Below are experts of layer 4 (counted from 0) of a mixture-of-experts language model. Rows are named router (the router's row for the expert), down (a neuron's output weights, with its number) and show model dimensions 0-127. Each number is 128 + 24 x the weight over its row's rms, rounded and kept within 0 to 255. Numbers have three digits each.
After each expert's rows: a language model's description of what the expert responds to. This comes from a sample of Wikipedia text that the model never trained on.

# expert 14
router:169136142179110118148141118119135132131142103090145107135119162104132117123103095082095145103107094107131109135118136125137133096142114123151092094113137149136140150106160116112108149119087147129087112100143149166109142121125120120148105152124159112088104127128135089135136101130103105092069164095113115180127146137113127152144101161101094172110128167195115154135114167154102155139096
down1:116137096091135119131100135190176138125119139122086097153117087146170156092141105144107141140137148117139130115124168188131122129142131105116167153153081139170119115139090108114084151130124151094102153091114172119129110154120151147156137117094137107116140115114114125141157149151124116108114155118108140122126149152156128129081148136122162166070100111170099149160129165124147134121115
down2:133120100130143140133118112144098123111104148135168156142157110124145072121095107093136101175122132150111144117161115115136100095094139076093158159135114113113179137119189113139155140138127126104114126152135112100170160095175121109162143135172123114118125086125142100103080085169086114149103131133154117158117166134116098103099111122125172118120156147105125143126102131128123109111143
What it handles: Past-tense and participle verb endings, often before that, by or to, as in indic|ated, comment|ed, released, said, announced.

# expert 21
router:144155101118099109132153121118168121126158105077125146100115125079139112163151112113148160085104098144125122140146162132118081137154104168149147119144166134125147082123124090134156102122170129126127104137100090158098136139140115101162117176143116163116121078146149110146120071133138126124119147097131134122173179101108163081105104112148113137137119159121124112104122107120158106123100
down0:173152079133163116129117144181133082149078082133136081122133147126133112161127101146105103126108128143086136127151111115139130182147126112160121102123123124093111125141110097114143161090076115130130133115117094122129118140135075137116137135096106134074147135083172099153148141094132184153125147119164108127132069125125123096125146119139139121141132116134084089124139135139130111142140
down1:119095110117149163082151125155160133151082099153132154183102104139142127112132169120150120105117120123123116154124131165137119084078086099142140137120128104155154087106166133095113160136109102145133092120110151147134102178103139099108124079089127149129090159108134151101118102119120115137122129180107133155142113106122112128070112130105146140119107123130101146099162121114084127105154
What it handles: Stem pieces inside words, usually before endings like -ed or -ing, such as ang in rectangle and evangelical, describ, ribut, port.

# expert 11
router:147142097138148107131176106136100113148158136169087185142171145088177101134100122147133119120120117142112135152167116136105126143168154104112128096096166116165160134124134136155172141115120126100173124120126140161117134124152161163137147089130129149124100137122114123121117103154093146116117161074151137143136161151149128132112081132123122137099130103171097172149127118127121155116071
down1:176130161116134134137104100164143162114177150097114108133114124135135149162134105111099083119138147103113143119110105126138112077129103160127168112155123131101116146154156092086095117112114126099091106131157125103102109169133148116098115137108156118129079157107182159091131137121121143115109118077131143119091117126117095145167096137148114169140160103155157143109129148114145157176138
down2:127110150138128158138070111122105112128150140101157137145125083118140110142105143136119099124130141176125115101069156089158123089137164170145114145132076079115165146137131120121112124099169119125093121133145150129072124105159143128137170168142083135144131104130121087182111092138111155136109141130135119157124132132134122121142091114146144135129088134137190102094138135151134157102117
What it handles: Single-consonant or short pieces inside foreign and proper names, often in tables, e.g. Lening-r-ad, Viet-n-am, Rosen-b-latt, Rober.

# expert 15
router:133171142086136118107151108130160128169142105109111139107167155071116141131165159171103131072115116107114146155131152133137137112116123167128132098108170111125131145082162168130143097119131127120111138131114069102129158129121138081154090143174157145108135129160116115136098119101130124066114117108131118138135164123154174100116140148123096140136143129118110172120153127096155164115125
down0:117153083119098122124129126107104124105153095114143123073123147104104118146099121147166136076093114122141107128136133148140119147145139124147159118126145136092116124152135135144113144118126151120127133124137128111144186100119159110178103085113119100085146135147147094105144132167100132152167098142182118123134148144120158117111141142192162123124076147138102078074146175101131122156133
down1:159121142119112135111142088129110094077127122173133175131140111124092140109138081095129148105123187145075140143115084109089150116138109112104152131140124151131087108155161110102127103163117096140151127148159114144155156112101105157140143129125121118129161160123163080107142172122109163132175167123120117132132140128137105146114093071166114125130144127089114103121100138142103122124153
What it handles: Word pieces right after a capital or short opening piece, such as y in Satyr, all in challenge, and codes like CM, ARVN.

# expert 12
router:105106141155081134085160138110119111125083129138085154155126149126138129119138125113141115097101099138160124136100147110135118132179150145085132138134146138109139101107166138132144163111148138083172176141162115124127139125172143134124122154090130089144137117141158115112100112126130162156139148114132151129158154114111136108132152098153138110089118102197141111170090127145150137137052
down0:139164117133109086156152099138112065130129130124092115161138150138115099133158166155128103079154101181133116136130130090139140110142130066147119177130157136153112125143128147149082108126159123132134121151148103102145146154156142135144122121126132148124145130137157087139138069123118119098131127107114141118163161090089093117132131098118069128152091130143091120144111082108148115152154
down1:121135126150138094095153130071115142092122162136102154143073138117136112131147101124098131154117154047095151101137110156160115144107152105169124097155126099096108105096115170159139132121133128104139137093116147135133122155150149127147134078175115130099110125095113118097075188173135137135106134119134116120125144181131129124105102146124120124125130119087124112120117137099142121109162
What it handles: Single letters or short pieces just after a word's opening, like Ship-b-uilding, Hez-b-ollah, Sask-at-chewan, Neb-r-aska, plus sentence-initial The.

# expert 48
router:142100111094151147095153123096140144164150141121109127134164109091133172116113139159156146154139093143094108144161146125120109112187119150107134136120117100101126152103133147111172097103120178105157113104119135147104107132145091087094128128150128115114147111091098123183086098126147161130123152150150130169118165109137174114119138081115140112142139115131092096117100121151168163110135
down0:113085138109112124141114079136133144132165128134104119110117112090113131099086089129130137112166172120132097128135129085119138106146105181120135144117135139137140160131110113116133117135145107107146098107178135105163149162126147144090112144073119134118125146115126153158231088135149112168162116140135140159079131105119098120146147127114116121105146139102087113115136106142128144148161
down1:113166128145139131098110139149116129106147156149141107167143112156107141137109126120143156117101108148164138167169092075107107095167118124118165116121112143124152144162152162172141171150098156131118120116094155141112112128159135173117119141121135150150097152131149142166130071139111113153150149120155116144138109141088092086112105122136159136109133167154072073095115127122123141100111
What it handles: Pieces following an opening syllable, especially con-cess-ion, con-cess-ions, plus C-ast-le, M-ar-cus, F-id-el, preg-n-ant.

# expert 49
router:128129152111099103085124090133102160146096150119104167142145149106106120123148134105138092087146099147158128153126162113107117107107146107080151136119143141112113122085110110094135099120142156099149147141126108106119129143140115098103152153152176128094126132112088111169107083162129124161114180138142196129154172086110159149149113122109116112151147154148109121128117096135174149117130
down0:112121125130155123110136109103105122136117094119113112140140121118123073102158070126124156114125114119149167127130131129161125107117117111160133120095101180113072130118139102187111129168128119131161094152105098134135094079147129109140166115137128168121168189139125139140148086145136131171101116098120092118133136191120134096146123132136125083128161121106153124182112134138134101134119
down1:159106104123108123099154132126162141123131166176133140100125129151081099096087120081138178157147114105123098097168107159162110142143084152131127103159144107110145123162148125166117133140175115106141147099110105143122156097138174078108178168121155140132114101101092119132128140125144107094123138142134119133136143155146104135140155082133148159121129101105109144123112104114081152128145
What it handles: Single letters and byte pieces inside foreign names and accented words, as in Mozambique, Czech, Vietnamese or IPA text.

# expert 1
router:154121111081124152096121125129145102117120102120098155115174124099117107143137120137118088099137090097092112079115121128169156095110125115091082095094160120123120104067111154119143153122100172139126085143085126148149105124142146098157121160157117147108098166141106104136154150169120132112091162116159102115111123126119136096150116082095109130110154119136155126130094116157107116129136
down0:120112154158154140176149088120140120096129124164120078130145146112110085142105121104139137095099168144155113094127139172132133145109125157142158148125154091146106159125124128068133142158117171162111146130123128131123120122152121078127114119122144092114148143157136185116101108118145139125144151139080119136149112114171186129158126097092093143150144166117115168123116167143102118106110
down1:134151111153079098108090119143127137153126182110134128135145086090122097135160150140127140131155132162106120145191174144077138125133127133141077122106149121139130148142129088123117106124145084144137106117135119178131113135119148156129158155163167124123144112103147158143129102159146102132127109089124099107158137138129128096113119106117146091120118107129094058105128149173176123131159
What it handles: Blank space tokens opening table rows after a pipe in election and sports tables, plus header words like Total, Species, Gen.

# expert 53
router:124092144135120131145120119098135124155134151116103135111116153137136111119137172133137115121120125110154121083149112085139148163126146102149138099081161133107180129083115140091138110130121133170141110100138150120143156148122165096095125134124092143088094092145076131143116126117136138095083140133184106101146161137147139121160080125132107153092167127115079153128152134095138133159070
down10:117124157138142151165080095130174180149128179133133074116117107096096120140154130140162162148118145114141139115093158135090110096145152153129161121101114128112111104153161104138121145129095152094128148146119144171164146141149155137103148126120147099139136141159136186142144141129098094115112129106103177133155148128135117138123139155141095156146102120102149079116094088106120118089137
down11:137126093107173119108151098160130170138142122129096139170086163170124112135107081144109137133107088103158159130095159117149158108132122101136154133144164112122144087147148131120150112122112160116148142138137097127121132092208147138139155159147142125127096108162106113109108086129132122094103111101070125135097161133100099124136157132114155110118113123084110099083146123121140113142123
What it handles: Standalone space tokens before numbers, as in Round of 16, Volume 1, in 2010, plus en dashes and mid-word pieces like volun-te-er.

# expert 2
router:105109116156143138107161109120139090157126093091084087123131173091092094083097117144127116095145138082150140159130132141162118115137155129139131117146121152144116100127159104100126185140137118109142102102135106089158125107130157123118122150117158107130114158138095186129117147136098137161114115105145162107137118119129116137145136100124095109091085160134121120101089152134185156122084
down0:134121099084158111116126117104178135144138121208116133133075105141125152161126131100143109073114080126103103111143127143145144127169111111155128134091116150118126140110135148088143145123126111139101108154128131155123100131164120118115136133127153129142136152110110110140118152142150141109146181139138159093171111207126134116130127151129173131112098124132113104118180154095127109183121
down1:105142075161170115130113098095143124105123107155141109099138111115095136182107092121141178107127115121128148120108119141142154151142084154168174101144167137110148110151129111152070101110099109126156156135101150095118109137146134134141083143087113127121098126137105118095175135125097142147121083128103102112121118104091117120118125114108092131159096122106095086114109125144148099101108
What it handles: Single capital letters or short capital pieces opening a surname or title word, especially M, Mc, D, as in M|itchell, Mc|Donald, D|ance.

# expert 16
router:118136136129114155117152077094070127169106093162153126096159127099157131137107104114109139096116099102151143117121082148159099112125135151122165116121135097138172139095106120115112179145133120116114127137138078141156119158131091139160093141170134123146149114184169152106065127142122149126113114105135128119092157108157104075164103135150144120098123116137125114127115127133148120155129
down0:130092122115123112163123130173131147110163125112118125121118085157104122156087115088144087095086112106151163080135102107111105102140138140155127121161150124114085086151160135137132148138082129146124121146134115087113168110135117092133123131139178131119112127120108078097123097084120218129124142127114112150099137134139101114127110104118128151143151096122165136167121113120107099119112
down1:129164115117090123094098132125100188118099117139135123153098159196155135102126165146173073134146073065144147130114115125111154123096122148130127097146092144062164128145126096114109133117107102132124126135103123130161144128113129126153126131142106120096064108127158127105137124094097129141163117117107105116102129134150160159120134108145149121153134152126096153127097124133099144138119
What it handles: Pipe separators between table cells, mostly in succession boxes before "Succeeded by", and "the" or "National" in political text.

# expert 43
router:134160091138133169120146110103144097161098145132111111136131124118121123139105148123111096118083136144128186090123092111108087134129157132097135093104152112154150146118150096116107137104080160077152105133120134134141124130176132118117190159139115173152118115101136135092066114109140096118159120136103153104159158133151165125134090166172124143121118153125116120142129092128150113154144
down1:098107119128135124074142127156136145121084127092142119097101089109144118118172125063105129132116172164150136148097110128120170140140086156161136152094120144126100121176123135119093138133129130131146143127131113148144189113132142148114153152120127124146128070129118124133099152150131089105118153140149086103149144116129125150132142059127175098129127180135120124139079126130098123143151
down2:155137122153124120107114136144136113174152130117139073107119130116159101079130125095108124158122103081152111118101140101079144121131130123121108153133126119144200148108156132145135138107096135128161126156082119139134130132082082178122087128151126143135146139123107120113177150115142185174125124138091113145123131132100146099155121134132128150116144095097159169126126072100124099102112
What it handles: Hyphens joining compounds or name parts, as in one-hour and Al-Qaeda, plus two-digit year pieces like 89, 90.

# expert 3
router:120117127135159119086120126122103123161109152103115115139138137120128132085112146138147126112087142094130146112113111125132078120105105093123146130130087118108162151091137154138121124141157112099093131107091090142145159155136114163133083120120095111121132153153156107131114088152160154139098087079095174143125164150169115102122154139177133118155101174101120153132092136176125169103108
down0:119107110120138106089127163119130149142148118123149166076215135088107157146118080133156126093103126112149166143123137157085128145132086129131119122108139126102137175118116104131117110099118125114112135131109093121144154122140143135127115132167155136112188101083116126127113140127122187107146143114104126112129091125114149132092134068102097144112125131096156162146148106100151106103150
down1:159117110109132146116184107135126122089128129136176138116111104156095120188104123194117146097118152149119129137075149095130179130114140133132099119094131127138091119140145124161134135109099151133126128118142167116096085128136129104156156117122162129148179152090141126175129076126147134084103101121152073148099108122144094125123132149146126156129117169117122140152166128142127114123144
What it handles: Nationality adjectives, year prefixes, and words in war or history contexts, such as British, German, 19 in 1973, Viet in Vietnam, II.

# expert 40
router:171126103091147135120163167125115122163141108133120165136133096118095161120164100141140090102126123147075133151163119094117152126115091106084155091098116115110157151116176165105127124144144120124147116100114140129111124119118171141075143111152155104111099122143124129123133116140128114079080122116161167152103113140121153064118129102128137140132137166142154152129139143186149163141132
down3:115115090109157090128125143138116118179107134066155150097132155142133111106143139129106179140123113137153126129131114114165144131189099131108142119094110126147084079080145128126137173140115130168129143169145118125141078127118103127121095131121108098094128136108136140112118115112181147106154148140096155187149151132121149081116114185108106129152116145135123134106142162132132144155114
down4:113120176111108122137156098138103155140100130114134153102128143143130127117125166097157080101134145149078148113118129113146132157115105114103127115128142095092127095162145130147142109150158078132175146164144140145167134154186120107124091147169108123117103138139101129137133158073136084157089122124157114121152161169089167115149166151105127172147123120122129140136128122128123108126080
What it handles: Minute digits right after the degree sign in map coordinates, such as 06 and 11, plus raw byte pieces of non-Latin characters.

# expert 23
router:170123122168143141128100122100164121171141134150129099123166143107104095105153148096153126096090132105128103127123100123146155085136160100095163136135114086098189111124127106135134137120138096092087137102135163121137106157148109126167124142116117164149118151141172093146134099146161145143125156083096157118088136110150155123151083150164169112147146133137143114112099143093117128131125
down1:124109113140147160116085108162108113109147158123148129113140110125156103105120098120101137118116056111098110143098087156150145099135114128136114119133110148149126144161162113163050120166115141128154118152115143125102176111107073128110097129101128096142106098135137116138162156147100164106144151108159136131106145130141082152141122083168129181140114150139117144147157133143105132130158
down2:151118102108142138127186100104144126130129168118116162161145116153127110145118181112127117103107109138131092068151166158102149123148134152131115129163125113121158112144140113122169108171138101126103176159094143152148135116112130148089165126149138125119090138127137121098129088112108137181137152114099152072120144121132128126184141146136168118140158119100148145117163148101120166120085
What it handles: Table pipes and separators, heading equals signs, and the opening parenthesis before "born" in biography leads, e.g. footballer (born 2001).

# expert 31
router:175136154129146118101158114132129114121125094137091112164136172127118100161129136104104157109071090132128123127124139114110105111165113155120113074144128124133124151095123106087114172136128135115126132156089123153134113131092110130134069145129142157127109125126110071100078141113130132118073138102099078126117122132068162120153095146108097147094131146136098100116107140141090124126103
down1:082145124103124151109111120148119114096165135133105078128115133130116065119115115109136147129108102190148090118116144176103174125093095140154100160112113152115129102077166167151141141135170123104149138171143126138094126135131176116105132141112142148121134183090157101126099131162110114125112132127134154137170164131152118121135137130090107112136111122146143124101120128129073099107119
down2:125138095141154110112111103122155124125140125178091165128182152145103142092090078168138133131122180124140149125139141153185150111156175142131122117129126133135089131137152128055153094127143119129142130135139094115138148142144129082142100098153099142101144127132113122143107160144163113116175119097183121146129130110094106113152119119115099137112130163109162108081147108144121125120102
What it handles: Verb endings like ed, ing, ated attached to a stem, as in consisting of, evacuated, named, called.

# expert 26
router:113124127091130146114104102128155111111159168118119141149123170092089152089095144150121122149149124148113110124170125086109139119141165099109144103162124108105114114126121162096133130122133167091118107110144118144118135099124112113159179159083158121126084156122085110141126095123112110115134105080133181125107158158123188092122085142121125159111106180145135158110150142124145120108115
down0:164161169151104142122109069089162159129120112150158147129107153117131108137148153111100118182070183130093120137136157098141131143103141145102149122148153105116136162109127096135151140144100139149139108138112173139114094126119123100142096149138131154108093098148171098127111139173111149079089146124119113139120154173095118095115092129117118159150146130102137137134136104123096114103135
down1:144127137130139112159088194132104102104099185148103122125141127199143157112152144169123105114137138141125123129162126141092116147117130129100130185177113137151145109139153117135148138111154135086097130144111120137145147125114121144130151103081114153142120134128120147107129143140147110131107106135116099121148103132122138119168133123080132093104088132198160117130092134096172081143155
What it handles: Capital or lowercase pieces v, V, R, D, P opening a word or following Mc, as in Mc|R|ae, Mc|D|onald, C|D, M|V|P.

# expert 33
router:114103095121064101100112085119088148151114152102137123091144164116101156132161143121133119140145102093130182160135118096093133121158166128123138118158162129120113188113153097130139167148102146104111113121125112108103104167153175135125117171123103098130126104150126171132121146112129124133148093128170105153125132149152106115159116076138140104130150115139117157120089097141149093127124
down0:182134121117137160117095148125127144140148104140165134116082135151142178108107131114124123123151146110133157116107162104119159118169110129133104136098116115141123151146114145100117111171157091162114105156128121135132145125135097125144103062129135103122140180169132099100120134106090171161112113167086102112130115147142099092145149137140142121136092112120094082126131121141085062108125
down1:104160117148138140119111124135115137140130130152128128103147170117135139173150100151120107182122113132127088128129117166118140097156159094173142156154109121094133116108099094152136085137141128110112131154098143113154148165103124098153096133146094155135125114133097148112094159143139161122109151161088129187115091178134119126077145130114134118109077131129135103153093081095089151113139
What it handles: Word-initial Latin prefixes like ab, un, imp, app, plus spaces and year numbers in tables and lists, and B in ISBN.

# expert 47
router:103162132140106098079115146142135118166106146137130145119138110079108101167129154094138120078118091097127099140171152088103110098104160092100137120123173093186095114109120105157158157156142146116152093116102141097103099136159144126136084160124114145153162148145155158116141125104157132128139124120155182139133161130109158079148137104139126127142139118125134131131148120113149156127147
down1:084128089099141128131125136179151159135082108135092126132093085124113148125127122115107077064119103131117146131151130093101108140125132102167128114104136118151154142122094119125125169150087115142122115087128105079137186098131105099147091137147129165133137111129119120121121159146145154123159162127127084115098128177124113148087123138136117092152136133166094095115140146084110129118127
down2:155098141130126097153071141130160115115136107130141148155135140133130132085126152112096119126156125140076086126180103105151161166113141090117148152135108097109110142102107064128110144082143128115118142120102126142133144117085158139089113080092156117097163162102117156151160105147124146140163131101143144131111116118117147126098129134127087124101176095095151142145099126118127121124085
What it handles: Opening pieces of foreign proper names and places, often capitals, e.g. My-an-mar, Ju-an, K-oryttsev, Andes, in species lists and rosters.

# expert 54
router:091167137138112082112125127091094117116137098104127118123115137053140139139119086147100123156110141132113138126127137099121129118159142124139082112090095093156125106127153146133115144105148139097133121091098072137101129156163113127139098166111114125106145120112128139164135093134140168114150115137122130130118168162195158088102113167122137115149130133105079159150119146089109110087132
down0:130140124139155110162179097159132161133142167170087135127149097154126115132097137168143154109148122143141151202097139139131119129120150157130099156180117110111112157136135183120131132152146156149151131132166133128132138142157116117126117159151116192115121134168092142159149089111139114112151131132134144113114115173147167127126126132111101135193091116137152142134120100127165122093126
down1:101145126150141136146086141103189153076100105139133161085164159117127112127152169139099103161124164123139174132149111142147140144144113147158143121134102142126127143093110091127116129107148112123129161148119074177133148170160125073137142132117123079115111153166167136130123097141134156120142120160119119098111121123114135124150154135116151146096157133116162119078093169106117149125150
What it handles: Word-internal pieces like ill, per, ral, al, ur, e.g. Cad-ill-ac, ill-ustrates, pro-per, cent-ral-ized, E-ur-asia, plus small/large/major.

# expert 25
router:163149155135112138121132111153130099109156116197129129121137135144096076071126108126108120140095094114155126150144108087161102113140170093105105105162096100145112115095125134137129151118137199119119109114097092124145109108155104119072116142149125094164102147143173133144109140083129091146152121093127106099149157113132124111093117126132103109131144142145149120133089106105109128132123
down1:133124110075157138121156124115127130084154139119144179121075115162122146113102159168131080153158121149140103135157103163147124131110130151169123152127136109177110121155140132155126122122122126115148127125130114141110127082124137117125134149091148114100133128180116116079142134110114152109123112175101114106142138140138143156120183210143085089117170119101114115122129158123117155096119
down2:147139145104092135105167140130110150150116050137123107122143111142123092115104131142103150162109083109149175154101107103129128110127133114149137110105128149111153111111134118170147128079090143138138138079117163108115119108180140121119091106137128134159093059109098177139164080138141125073120116134106160132122125148098107153131128125134101129129133130133147160145114139158100104155128
What it handles: Newline tokens ending list items, table rows, headings and sentences, especially before list dashes or section markers.

# expert 22
router:062130128094150132130118090141117124131130115152117157163136129087131116128102113152143133108166123111121100127121133133113130110163128090135092127094132094165112147133152160133139098154135156085132105127093118154150159118150127138072143162162140143114166161146122115124088110093154137058119127104133137135151181129127132104134078121097108148098085180098148149145124157111128123120156
down0:104183109128160113120110114153123135118107152113171131144124110120144083136122139164075116139118165134149121175131155142121149156083151078126130117128107151126123133081134135136148164106146117129132100083128100148124147168137124121131120135160143155081128093114106129133108162126131143179134143134103074105153097140150126129097090124113155129132073135145172119173138139162133151098080
down1:122126131158114166103151112088098128093139107091147143106135137088127100132160125120181137116177136146108150126167109116153168124116152151147097197142140140137107102111100169094084125114110152117114132151126130137101130132116128126093143124133103087112125118152115115079156103157098080127124122145163107100153112096146115127128083165122172103104123139139102089151158154143122136124157
What it handles: First letter of a lowercase word after "the" or a space, above all n in night, nineteenth, nick, nor, also h, g.

# expert 39
router:130141105085161119135153130096166111110163156117109111149112169136117122119110117096100112159117116119146149109144100111125127105134145145142119123148158077162142146144150112136154134100146110141147071089142101118090121150100150130166155131181079104097067088131136103144113119142110127102078163094124142124165144096166141144124105142150108173118137138132156157150120112148123165131140
down0:122155131145131145126130145104118107140100113139062098118117124126136111072137136095136133130123093120108108144140142112146121074130131084132133134126143166137133128088126084111133143116107124111090148087130079135165105107122117090171084153135163161156126123112108123135135149140108161161082133142124125166104146150152131080130076148134088118115090098115138129154070113130095125109167
down1:090110184140126115100113114150115114129089130180128117095159158143114135137154140130127105130109134133144116171109148128139126135088123170167144138132096111160106125118145145088143105120108135130133169169156118120166120097111131116128135177148086115137184132136103168139134138128120172122133068137169125123138122152148184108139085111112156103140099140117091169109129097167106130144112
What it handles: Inner word pieces just before a suffix, such as ig in Religious, v in themselves, ank in Rankings, plus JPL in asteroid tables.

# expert 19
router:153159135086134117084132109137135128129132151170094162116168129154081101113139129109146082088130098141120144144158089090136118134122170115091117145103149144113144169096127130107154162116143108062119121135113110133103104103129174126142111133172140138142131128167103155154162144104118110107118113121116169106133163135120128124166115108156093127131166130175121141102138076147119160145146
down0:160114124099153117125128130152160148125124118146155095109146133134074123121127139136094134130175171093122154165132101087111088109104115101160136125146114127128111139093132190125121156153175141130105130151119109118144172129107089158122136090095136161125129148164118139109131119132084143146115172130105096161158119103136136178121130110118104145102122151103095187129160111104134163161108
down1:103162103079130115151120112121165211148121091136116090110137133106146113130100162169130112117125155130136054106156127159156121133128123117116114142139119119152121123103095130122103161135129121125115154180120143101096105125144107088143082101121132132135150173114121154135143120112140142122129180111125094150138161129167121133112123137103081150146116161149106097133101149130157141088084
What it handles: Blank spaces before numbers inside table cells, plus name fragments like ac in Macintosh or Jacobson and stems Sec, App.

# expert 10
router:143101084103129120115103133127104136124151129152105162090176155125147089127117092150145091126106119135090129100154102080125132121108166155102132071118110167141138125107149094122182156144127146081115165103118101151145137165149138133137167157144161147103108138131138164111129111092134112146136169106103118163137138118117118067108114111182139108151139140131153130115141114099124111159111
down0:178120102105164152151193139157148113114115104134110130118105131101116122152156128107126182108164148151123089102091101161088150085107145065126136130129112093135107103132151130177101100145144089134111112125144151093163123162114111131109107138156137134130104148115103135124181150131125127137154097163135111089150091103100144147126107117112125126129130096128144141147152144155151090103143
down1:127148188113077152127106106114154129138127141140149128151132074134151105107109109138134118120140111122136107114107191144114112115153134154119123088172170133131124122137099120093107126099136104123121130096134120134154115115187076104121099126161114147127149131100171177155132167144157145122146129145146101118102126162150128152152074108154085106132119121174167151145155112090133155125140
What it handles: Bare spaces and dashes opening table cells or list lines, plus name pieces after a line break, such as Sy in Syria, Ang, Ed.

# expert 7
router:119135129101124128149145115136145128129103119160098126137109127141134090137160127148090113119121120117139099155147111149117145124125141107140136110128103123104173089098133101091099151119056121114128154104143107170105139127126122119163107176127080129153097176118073148182119077124140130163139101141136179135177145142142132122105063146129103124105109159154104151121126151121090137102135
down0:120107167122124143095119133138131129146121170155145141159142090161126109107113128171142118073102169102123113145098102181145152090103138111093111072145143106127106158147140100135142153122138146131105107131116092179134136151135164087121136122112123158124109151100107116144118163135162154156162111098133146107160073111151154127146085111138163129119162128138088142116107110103088104121122
down1:170120133086154086107154186118155129118159106117111110116115111135109143101137114144119121118119130171129145145110180131076134120164122083124142090098106107118129092115161115077131090147114112174127126116143128129120166160117099144124133066106122117111108164157112121151105130163117140139116149115140119152085163128114148135100133116128108105083128136083131195124149149128113127099116
What it handles: Conjunctions and linking words between phrases, mostly and, also but, or, &, during, until, as in Life and career.

# expert 30
router:159171149151110086121122105110164123100145096132129168127150160112097108104137081098141144078107119152103141192088115119136137155129142125120150146114176135129130120139155104157143131113160130118144100116142088127099126113138113086115121112136155142139096106130138080170102118136125109144116161118143165133161135111150134152163086107138133148149133167142115136118116072167107176110095
down1:127140109163152141148108053103140160114148125150112141126127112184139149092107094094164124107117109120115127165102150159157143158155114080127128127128146168132163118158142145164152137142106118138130157096127153076094156133122151124116134131140166146132114101133096128094121153101126117102137107108103136118149148155080137136122133152063110128096138149142121162129126105195126117143150
down2:159153116104095149072173067112125073159106117125174120110080101148107122081136133108135125132102137126120133159140125127144122111106152134170156113141155089159156118131129116113134127138092155146099155119131117116154128088112158132134168140143073148137096129138129119106108100155111112155099101136100143109123115126155127144070137171112136128152093154123145131136159118100172131113100
What it handles: Middle fragments of ordinary words after a consonant onset, e.g. stru-g-gle, know-led-ge, sw-it-ch, disc-arded, St-ol-pa.

# expert 18
router:159082107148163161109156089152103126130091104158135160122134155109117134162104125140138074158169152092094139130149131095154137128134145162106124113130143098128115122086113125170116171104115109119146137113081141169105128152106124099108139121187136083135116136123131167123089130123113128138105123154102131119132135097129115141155091082145098136064127118105127156137126138132140130084166
down0:154128076138111141134149081147126121125124121151159129141138090152142164106110137115140078129120152141104169175139116116137135147138124170142149129151151133171134155108127132172144139104133081130146124081157149158170162151169131108080137145137137135074143140110130141089159119102097155095101153127168110142089117062129144142121120102149144103087107136121129102151143129135124117144153
down1:131167126108135123108126154107131116139139127143084151116135129086141129132125144140144092176103145064139147128135112116117107116117130103126127108124172098126120117105145144100116130091134100155130133124082143142135124170186133083107111084127169161141114138132134135116112134089146133110075182074119100082107144162160161136105094148120084099117110154147143109151163114105154112118148
What it handles: Table pipes, year digits after 19/20 (20-02, 20-18), units kn, km, ft, and the/its in stats-heavy text.

# expert 45
router:142165146123117097118116153153140157140104122105097116093152156112148094127155153141132127108113161111111158118148132102152132129134141156126120097118153124158166156118141152157132133157089145113125132107174088119111119156146074107165098118154135126137146125156162124174123147157106146104170151151117178102137166115143135102107081137175074132102146127140100155108072124133114103164117
down0:132142137113142145133110120123129129087136109078146121131161150138137147139101114131131107107142118136095142118163104111103114150155137114146133108158141127151099157141081115161143093127102144106190149156174143117135148085077096129084154135137148134135162150104131109168138107117149193134092149167174130086143093123123172118098174117121123120112135135158145105137134171156109158114126
down1:110134174115111102131145133180123156122079096129128104110151063179147092100111133138120176136182148130130136129165093119098124125139124119175138172110142118123122117160109131115087079123099135141139148152113120130141134121108104133129148148139107130095197081149126127163125140127129105148138132160133102103124103123163138123169141112112141107095151097101143135136170101166145114130127
What it handles: Opening parentheses before dates, births, or glosses, plus word-final y in names and verbs like work, post, join.

# expert 61
router:138123124117144094110123098166147131136115115176093161134146187090100107154157103159121091098143116158099079156144081102144140122117152116114120126155110143198130100137145171156105121145131129084130110117129135098107097152158130134176107115110166110139156130121125130137136124136137116081114122120156096103105123131121152121141110106122133134105130142123049149161107124116120118089105
down1:139167179113123124117112119094108149090115124106107100119128178133087166124154091137120109131119056188103099143183140127134132098126162104148133153131115108168119086110119104144107111122108115131145118157118129078107138116108143119144156107143121101147087160140094125149133109120177129175146129110119110125145128159143140107120117123117082103152114124132167119137117137130075134163101
down2:133136096135172080120132128146097172109161131168115133134143147154098106141109185120132140136125088149134140110153184130145128106097166113193144108130136127133113153173146105154118102138136123124139145113120115158102120170164139111105179156114131103111136139109127114121110148115114123151120106099160130142098094090156126142108122123143150143158161124183114139147137136104130180068129
What it handles: Word-opening stems ex, rel, tr, dr, starting words such as executive, Excellence, External, executed, Exeter.

# expert 55
router:086140147121137103091163095141100115122142143129116142152113113110163096146105126099122099136144143101173127108128150095096156116080185126127106098135122105130149079124147092159143150108158083128163148125134088156112105133138124097124140124102082172151109127119126168144134115163146149124089119109152179125152157115112148126124103163171081112118096118155141170127148116114124129148112
down0:085147113154138099137092136105081122118114142127117086116123180169115122148163136120130152141161121123194128122103127132095117133141111127157119125108107117113106123124123121136086109113138144156099141142092141111077190127127125146119141087141147108152108151132111148119130085109118153138112181153130146100092095117146162170096144138120102181104102106109136105109109164093085104134122
down1:109178098124114085147109125144168108117155148095124142107115150177132127153104107102072122127153122116202106141120137162092164146135089137123149126114118128124114133122128125129130144094113117186118121138138137169122161071125141129158126136130118196127146132132129114122145110137147181112093128113122170146126139146119102139128156134120099125121159096146123126125088151116179080096109
What it handles: Middle syllables in place and proper names, especially Toronto, plus endings like ville, ston, field, County.

# expert 6
router:167182158138169110109139134133119117133126149155070168105137167096143073164128093133098117138136118112151115150113100105097132137125154103120094072092116078157145104131118118119118165137141131142142108146125127108064117137157096090131172124130127133126112151123146163141122129154104129138148104124140198088140143130142128141161105134148100102119107154157129148088133113134123143119121
down0:108082173155162148095121116159173159117134120093116069125130079128169125125133114152109147124125112125118141092125136074108120160154150131096145135141095159106151151166096158131144150110154137127126119140133103108111142109096158145139126144105135143118087120130131160145128106132124125072133155129102084078146153134078086143094123149155158146142140138121133109114144120175136170133105
down1:159110162103145113102186106138155148136119105133177159143081104121140128136137103151113102128129111103096148142101133109173111120163131147134125157140087148117158112125148109103079119071117100097162130122096134130143138121134116134099134155126124120124112154092154063104143110168142114118162104144109072115113112120129147107113154119118167113187103144164159102115106120143108117121140
What it handles: Word-internal pieces like or, a, ph, ar inside foreign names and places, e.g. Joh-or, Hryh-or-chuk, Gl-or-ia, Corujeir-a.